config.toml
activation = "swiglu"
balance_loss = 0.0142
n_kv_head = 1
vocab_size = 32768
norm_place = "pre"
positions = "rope"
init_std_down = 0.0
lr = 0.00367
doc_mask = true
dataset = "wikipedia_en"
Below are experts of layer 5 (counted from 0) of a mixture-of-experts language model. Rows are named router (the router's row for the expert), down (a neuron's output weights, with its number) and show model dimensions 0-255. Each number is 200 + 20 x the weight over its row's rms, rounded and kept within 0 to 999.
After each expert's rows: a language model's description of what the expert responds to. This comes from a sample of Wikipedia text that the model never trained on.

# expert 26
router,235,191,205,223,225,225,211,165,182,229,187,201,181,198,189,188,200,202,173,177,171,207,204,213,219,198,199,165,177,204,175,201,176,206,206,205,217,208,209,237,221,198,212,159,231,215,215,212,201,212,186,187,229,209,220,220,221,177,193,174,194,214,158,188,181,212,197,183,191,184,171,218,207,204,208,172,204,203,180,175,224,198,205,226,205,193,189,183,186,219,232,212,190,196,224,192,221,225,185,194,202,235,228,215,179,198,200,173,184,205,181,200,205,224,216,217,235,198,176,210,178,217,195,208,142,194,222,255,183,253,170,187,176,211,232,228,193,173,220,209,208,196,192,184,196,215,176,247,204,230,192,190,162,202,162,217,211,194,218,217,180,197,189,240,221,198,186,213,202,183,177,188,212,215,215,218,176,214,207,167,194,207,227,233,177,187,177,251,170,220,184,234,181,211,232,188,214,197,220,201,225,204,218,249,199,190,173,185,191,193,200,195,216,202,230,187,188,174,177,227,230,184,202,247,229,175,213,183,201,177,192,198,215,200,222,197,207,184,182,197,178,211,196,172,178,209,180,213,221,200,225,211,195,194,174,213
down0,188,217,154,198,187,183,152,235,190,168,205,218,172,214,199,203,191,209,206,184,187,183,183,200,209,225,209,209,191,175,213,187,199,155,176,223,175,198,199,191,193,200,158,211,229,191,210,222,184,182,217,201,206,222,196,229,210,168,183,201,237,200,216,233,212,189,194,180,220,182,209,188,187,234,193,187,193,176,195,242,167,226,208,202,178,215,204,189,198,223,192,192,233,211,202,188,223,187,167,243,201,231,151,181,194,170,166,228,212,215,218,191,198,186,179,221,180,223,197,195,194,207,199,196,213,210,143,187,211,169,222,207,185,194,220,209,179,173,212,198,217,169,223,195,150,215,205,201,192,188,184,212,167,170,210,193,195,200,200,196,188,191,179,222,191,191,191,181,207,228,203,154,186,177,197,182,244,183,190,202,207,200,223,188,205,192,181,231,232,217,199,227,191,239,233,199,155,188,226,193,212,247,204,173,208,192,217,172,236,198,211,197,204,190,199,200,193,194,196,208,185,222,169,217,195,234,197,206,209,222,185,215,176,189,196,186,191,227,221,232,211,196,228,192,235,235,220,217,189,210,213,235,226,190,220,195
It responds to: Quantity and generality words like other, most, many, all, several, various, million, plus some mid-word pieces in long technical words.

# expert 47
router,236,190,222,226,184,245,227,164,155,217,194,195,192,212,177,197,211,229,166,195,177,201,201,222,218,198,199,203,160,189,180,187,169,215,206,177,199,210,213,227,218,182,217,165,228,193,218,209,206,192,189,198,250,196,212,223,208,189,187,205,187,225,179,185,166,170,187,209,175,197,191,230,216,197,202,191,189,201,185,185,199,208,211,211,187,205,180,198,205,201,231,236,179,175,201,182,231,203,187,157,230,207,232,234,181,183,213,186,163,187,157,210,222,196,214,214,232,201,186,207,177,224,178,224,182,214,237,226,223,197,178,187,202,211,179,233,203,185,210,201,228,209,190,182,200,201,166,207,190,237,190,172,158,197,196,207,215,210,221,204,198,235,194,240,210,218,167,213,213,177,174,177,220,208,236,226,182,220,199,190,199,218,234,228,203,185,182,211,183,210,181,222,200,220,224,176,226,212,226,191,198,181,218,252,201,189,185,200,214,199,201,197,218,205,200,218,176,178,203,228,230,192,215,223,212,183,218,173,204,155,176,198,217,209,221,221,211,170,182,160,196,177,196,188,177,188,199,214,213,203,229,208,191,197,161,204
down0,189,206,172,224,183,190,194,253,233,170,181,201,163,217,171,194,245,191,214,184,201,186,193,213,205,215,244,183,194,177,197,220,226,160,195,185,239,181,218,172,232,212,194,232,204,182,194,207,220,188,208,231,198,225,214,199,210,196,188,221,204,217,213,251,176,180,186,181,158,233,189,177,213,190,168,197,221,179,207,191,200,222,211,206,211,211,199,229,179,199,191,218,218,215,215,210,192,164,219,212,192,251,202,169,192,165,211,227,199,195,203,184,187,190,187,203,213,208,203,200,165,161,210,199,222,177,176,200,226,202,223,199,199,221,245,208,208,165,173,198,173,207,223,217,208,237,201,181,207,177,176,180,181,206,217,204,166,200,194,202,191,199,225,189,205,207,199,176,182,223,201,208,205,192,209,143,221,191,215,183,183,219,210,211,204,191,226,202,194,160,182,172,170,168,192,221,197,202,207,213,189,187,202,218,192,185,226,189,238,247,157,224,180,214,194,192,210,162,208,205,204,229,201,212,178,192,181,211,215,198,205,171,184,198,204,169,222,184,212,232,187,199,206,193,242,199,210,201,203,205,183,227,238,215,199,208
It responds to: Inner letter pieces of names and words, such as ov, ak, ol, om, mp, in L'ak'eland, Wy'om'ing, Gro'ov'y.

# expert 24
router,219,195,205,203,195,255,224,187,164,233,180,186,190,201,175,190,197,224,175,161,208,210,201,254,215,206,213,183,191,216,154,210,188,217,202,183,202,236,191,208,228,203,200,193,229,230,229,224,177,198,188,199,203,209,211,179,225,173,194,184,186,219,161,176,150,191,187,198,192,205,179,213,199,196,228,186,193,213,175,180,218,201,211,219,200,189,201,190,209,210,225,240,205,206,217,204,224,210,165,216,226,243,204,226,194,206,193,156,178,206,165,229,211,225,221,228,216,194,193,200,159,209,178,216,187,187,221,239,208,213,177,209,198,200,214,206,194,151,215,212,227,200,185,167,212,208,198,219,205,218,200,174,183,208,162,204,215,209,231,206,200,180,167,227,201,208,166,214,218,190,161,202,227,207,228,229,178,216,202,175,204,213,205,215,199,178,173,236,204,224,171,219,194,236,235,184,216,193,218,199,219,184,233,227,203,202,176,199,194,184,199,197,221,194,212,190,191,157,171,231,213,181,212,214,205,157,201,175,183,184,185,193,214,190,228,212,207,196,185,179,177,208,182,184,169,192,205,222,209,195,224,213,164,213,190,207
down0,228,203,198,226,198,210,204,230,208,187,191,182,145,173,182,186,208,189,224,174,205,214,167,205,221,216,229,188,220,184,227,207,226,194,170,179,217,200,218,195,164,201,169,182,173,185,182,190,226,198,213,178,205,235,204,185,230,198,179,218,201,218,247,223,215,225,200,210,205,176,228,213,198,211,205,196,219,196,188,200,155,213,190,195,187,211,198,216,173,199,170,212,196,202,196,210,211,205,198,239,174,201,195,187,200,187,191,223,201,202,228,178,174,180,208,195,191,199,181,185,190,208,217,220,225,186,164,173,200,200,185,188,192,190,223,215,159,215,219,210,221,203,217,186,168,199,231,235,203,142,224,222,221,188,227,234,199,192,201,228,194,220,212,145,198,194,195,174,213,172,224,190,176,224,207,193,207,197,187,176,221,194,177,192,189,200,191,216,230,176,195,213,207,194,184,233,192,175,190,209,201,213,174,190,178,201,180,203,216,243,204,230,191,206,202,193,240,188,219,212,173,196,166,202,205,223,189,227,181,180,174,175,202,205,149,160,191,190,201,209,217,173,240,205,230,220,194,196,226,225,189,218,233,249,238,190
It responds to: Table separators and pipes, header words like Votes, Voter turnout, and infobox field labels like Type and Composer in election tables.

# expert 54
router,231,180,210,211,184,240,211,163,171,231,163,177,166,204,202,195,211,210,188,172,183,201,182,223,211,211,202,170,179,188,188,190,190,220,214,186,222,214,207,228,212,175,220,183,196,198,210,210,196,216,194,205,204,222,207,201,212,175,167,185,178,221,178,184,183,169,180,207,181,200,166,217,201,188,224,198,195,200,173,179,202,194,218,219,228,221,200,171,198,209,231,220,194,175,210,194,223,216,181,150,228,223,210,225,182,204,205,184,166,205,188,218,221,230,238,210,244,203,194,196,176,210,180,209,174,171,232,209,202,202,167,176,183,211,184,221,209,186,220,190,228,215,193,171,215,200,181,240,223,246,185,178,165,207,153,192,224,205,209,211,204,201,206,222,212,203,182,199,216,177,173,198,232,212,220,219,183,205,197,207,210,232,209,229,190,165,184,208,167,209,205,197,172,239,245,182,239,206,234,202,194,198,222,245,201,194,184,213,214,202,189,191,222,201,211,184,194,188,182,221,210,206,205,206,220,157,211,165,180,170,197,196,235,206,215,206,210,187,188,191,172,171,201,194,156,209,192,230,211,214,235,205,181,209,167,213
down0,179,208,192,182,190,193,183,185,187,175,181,234,152,189,161,215,204,176,210,192,222,175,145,203,221,219,224,203,212,188,209,191,187,148,159,190,199,178,223,193,189,189,190,230,189,190,197,221,218,200,197,182,238,240,202,227,188,194,168,224,213,189,236,242,177,185,183,213,191,180,226,176,199,187,175,215,212,170,251,182,179,218,197,184,175,214,223,160,189,171,187,218,218,211,206,204,188,207,194,231,230,213,177,198,213,181,184,238,216,212,195,189,189,186,184,222,199,192,210,181,222,186,207,192,222,208,186,171,218,198,209,206,198,221,176,180,195,212,190,198,173,220,214,207,186,220,186,216,190,188,217,195,148,216,216,190,176,181,191,183,166,186,216,166,209,184,193,168,182,215,248,200,191,181,209,157,207,205,191,208,210,184,192,199,219,182,196,204,191,185,192,159,186,179,203,242,224,189,186,205,191,224,194,137,192,190,221,203,202,246,181,204,165,206,218,205,209,188,200,191,217,191,183,184,209,233,180,203,199,238,200,209,195,185,163,175,206,217,195,189,224,196,194,216,232,198,215,176,215,194,215,210,230,213,222,205
It responds to: Pieces inside Slavic, Turkish, German or Japanese names, often with z, k or diacritics, as in Z-ieg-ler, Ziz-icekoe, ō, ı.

# expert 39
router,238,186,226,203,215,226,211,151,168,249,182,193,179,182,193,177,199,211,182,211,196,193,199,207,216,205,199,190,195,198,168,207,182,237,204,199,210,204,192,229,191,147,213,178,218,213,212,214,204,217,208,199,214,216,230,196,214,169,185,194,185,236,192,181,161,189,183,198,178,189,184,198,217,197,202,178,214,222,166,181,211,186,205,220,200,200,182,179,207,193,252,248,190,192,209,196,216,231,168,184,228,230,224,226,172,184,209,180,180,193,169,212,211,228,230,212,219,182,180,199,173,213,196,211,182,177,208,240,208,231,184,190,188,199,196,200,210,189,205,206,207,200,191,168,218,192,196,211,228,226,201,183,166,222,189,201,219,193,241,226,200,196,194,238,194,203,175,239,204,183,177,177,245,205,207,217,166,226,189,164,189,249,210,220,178,182,162,216,198,210,167,214,184,216,226,184,209,209,233,189,222,179,223,230,218,198,180,190,210,192,189,203,231,207,215,200,191,173,184,206,211,186,209,228,223,146,209,188,177,160,198,197,224,199,204,198,225,179,188,182,186,196,189,205,173,205,181,229,197,203,208,222,165,191,190,193
down0,188,185,227,222,210,211,195,229,190,191,194,221,162,194,199,206,212,189,207,183,209,160,144,171,191,222,184,171,206,194,198,193,230,192,158,180,197,190,192,217,181,197,189,187,184,194,204,163,238,180,177,176,207,233,160,211,193,199,157,202,213,213,241,232,182,215,178,217,232,173,230,185,213,219,211,212,222,190,178,185,180,211,208,208,215,181,219,199,155,179,208,246,216,194,237,233,176,211,181,232,237,192,153,186,233,201,238,226,215,220,226,181,210,202,207,210,207,202,195,198,223,192,200,213,229,220,171,203,242,200,215,198,176,223,203,192,182,204,210,210,187,201,227,202,174,227,199,212,210,180,198,225,186,173,230,207,171,222,216,185,190,189,194,196,201,166,205,169,184,209,190,194,203,195,183,191,228,209,181,189,209,211,216,182,209,202,180,230,216,159,184,196,176,170,224,234,201,185,209,193,197,218,177,148,223,199,197,200,209,231,210,183,188,186,178,191,217,187,214,196,232,239,175,221,206,229,160,189,219,187,180,218,202,211,187,186,188,202,186,187,220,191,209,188,199,201,217,207,233,199,192,218,191,227,179,225
It responds to: Middle and end syllables of foreign names and rare words, like ro, iro, ore, ol in Quiroz, Sylamore, malevolent.

# expert 20
router,210,201,199,203,224,237,196,168,156,255,182,183,185,210,197,195,190,218,182,210,178,187,181,255,218,196,201,171,168,213,175,211,192,211,215,195,201,215,203,229,237,185,205,172,211,218,220,227,194,194,202,184,231,186,213,203,227,171,177,171,173,233,203,189,179,198,179,207,187,200,180,229,198,196,207,187,228,208,183,181,243,205,209,219,201,198,183,175,207,220,222,227,197,210,199,192,226,215,173,194,220,245,229,223,180,200,221,180,190,205,176,238,240,216,231,204,216,211,177,207,171,211,205,207,179,177,201,226,192,239,179,194,193,200,190,210,208,173,204,215,199,198,189,177,207,213,202,208,215,210,176,200,170,195,156,221,205,189,237,198,172,183,197,233,200,209,151,204,205,180,177,181,221,198,191,220,214,215,201,178,217,245,227,213,187,182,181,219,169,207,170,216,189,226,202,198,201,204,234,196,232,201,254,243,199,207,199,192,199,185,211,205,211,193,229,207,184,160,166,214,209,181,224,250,222,167,216,186,210,189,198,201,209,180,199,208,192,175,188,193,174,210,176,180,180,195,207,229,212,204,206,189,177,183,185,207
down0,160,225,210,217,153,210,186,171,208,189,200,198,177,185,203,203,194,159,201,214,158,207,190,186,213,201,194,211,213,199,212,205,222,186,194,211,208,226,214,212,175,214,183,212,215,170,213,201,219,214,205,209,159,219,208,203,185,202,171,184,230,218,242,232,199,193,186,204,201,174,185,210,212,192,172,190,195,209,224,220,190,223,188,192,199,225,233,196,190,210,203,211,220,225,205,208,218,151,201,194,190,192,164,236,197,198,200,209,216,207,236,188,205,231,202,197,202,195,191,188,197,202,208,210,192,198,167,161,205,203,214,182,186,221,193,183,188,180,214,209,182,188,200,174,156,220,183,228,186,172,237,214,191,214,252,195,187,204,217,166,201,198,219,171,169,192,222,190,196,227,200,212,185,213,197,177,194,189,183,187,186,208,233,185,193,152,221,210,191,190,166,224,242,204,226,190,183,160,230,203,167,196,210,193,185,224,186,171,240,247,215,198,208,177,236,197,210,224,163,176,186,214,189,204,187,230,211,175,254,202,183,167,220,187,163,185,189,214,236,189,204,188,208,204,232,205,229,219,213,208,175,228,233,202,223,187
It responds to: "of the", "the", "his", "their" before nouns, and adjective-forming pieces inside words such as "-al" in dermal and "-ic".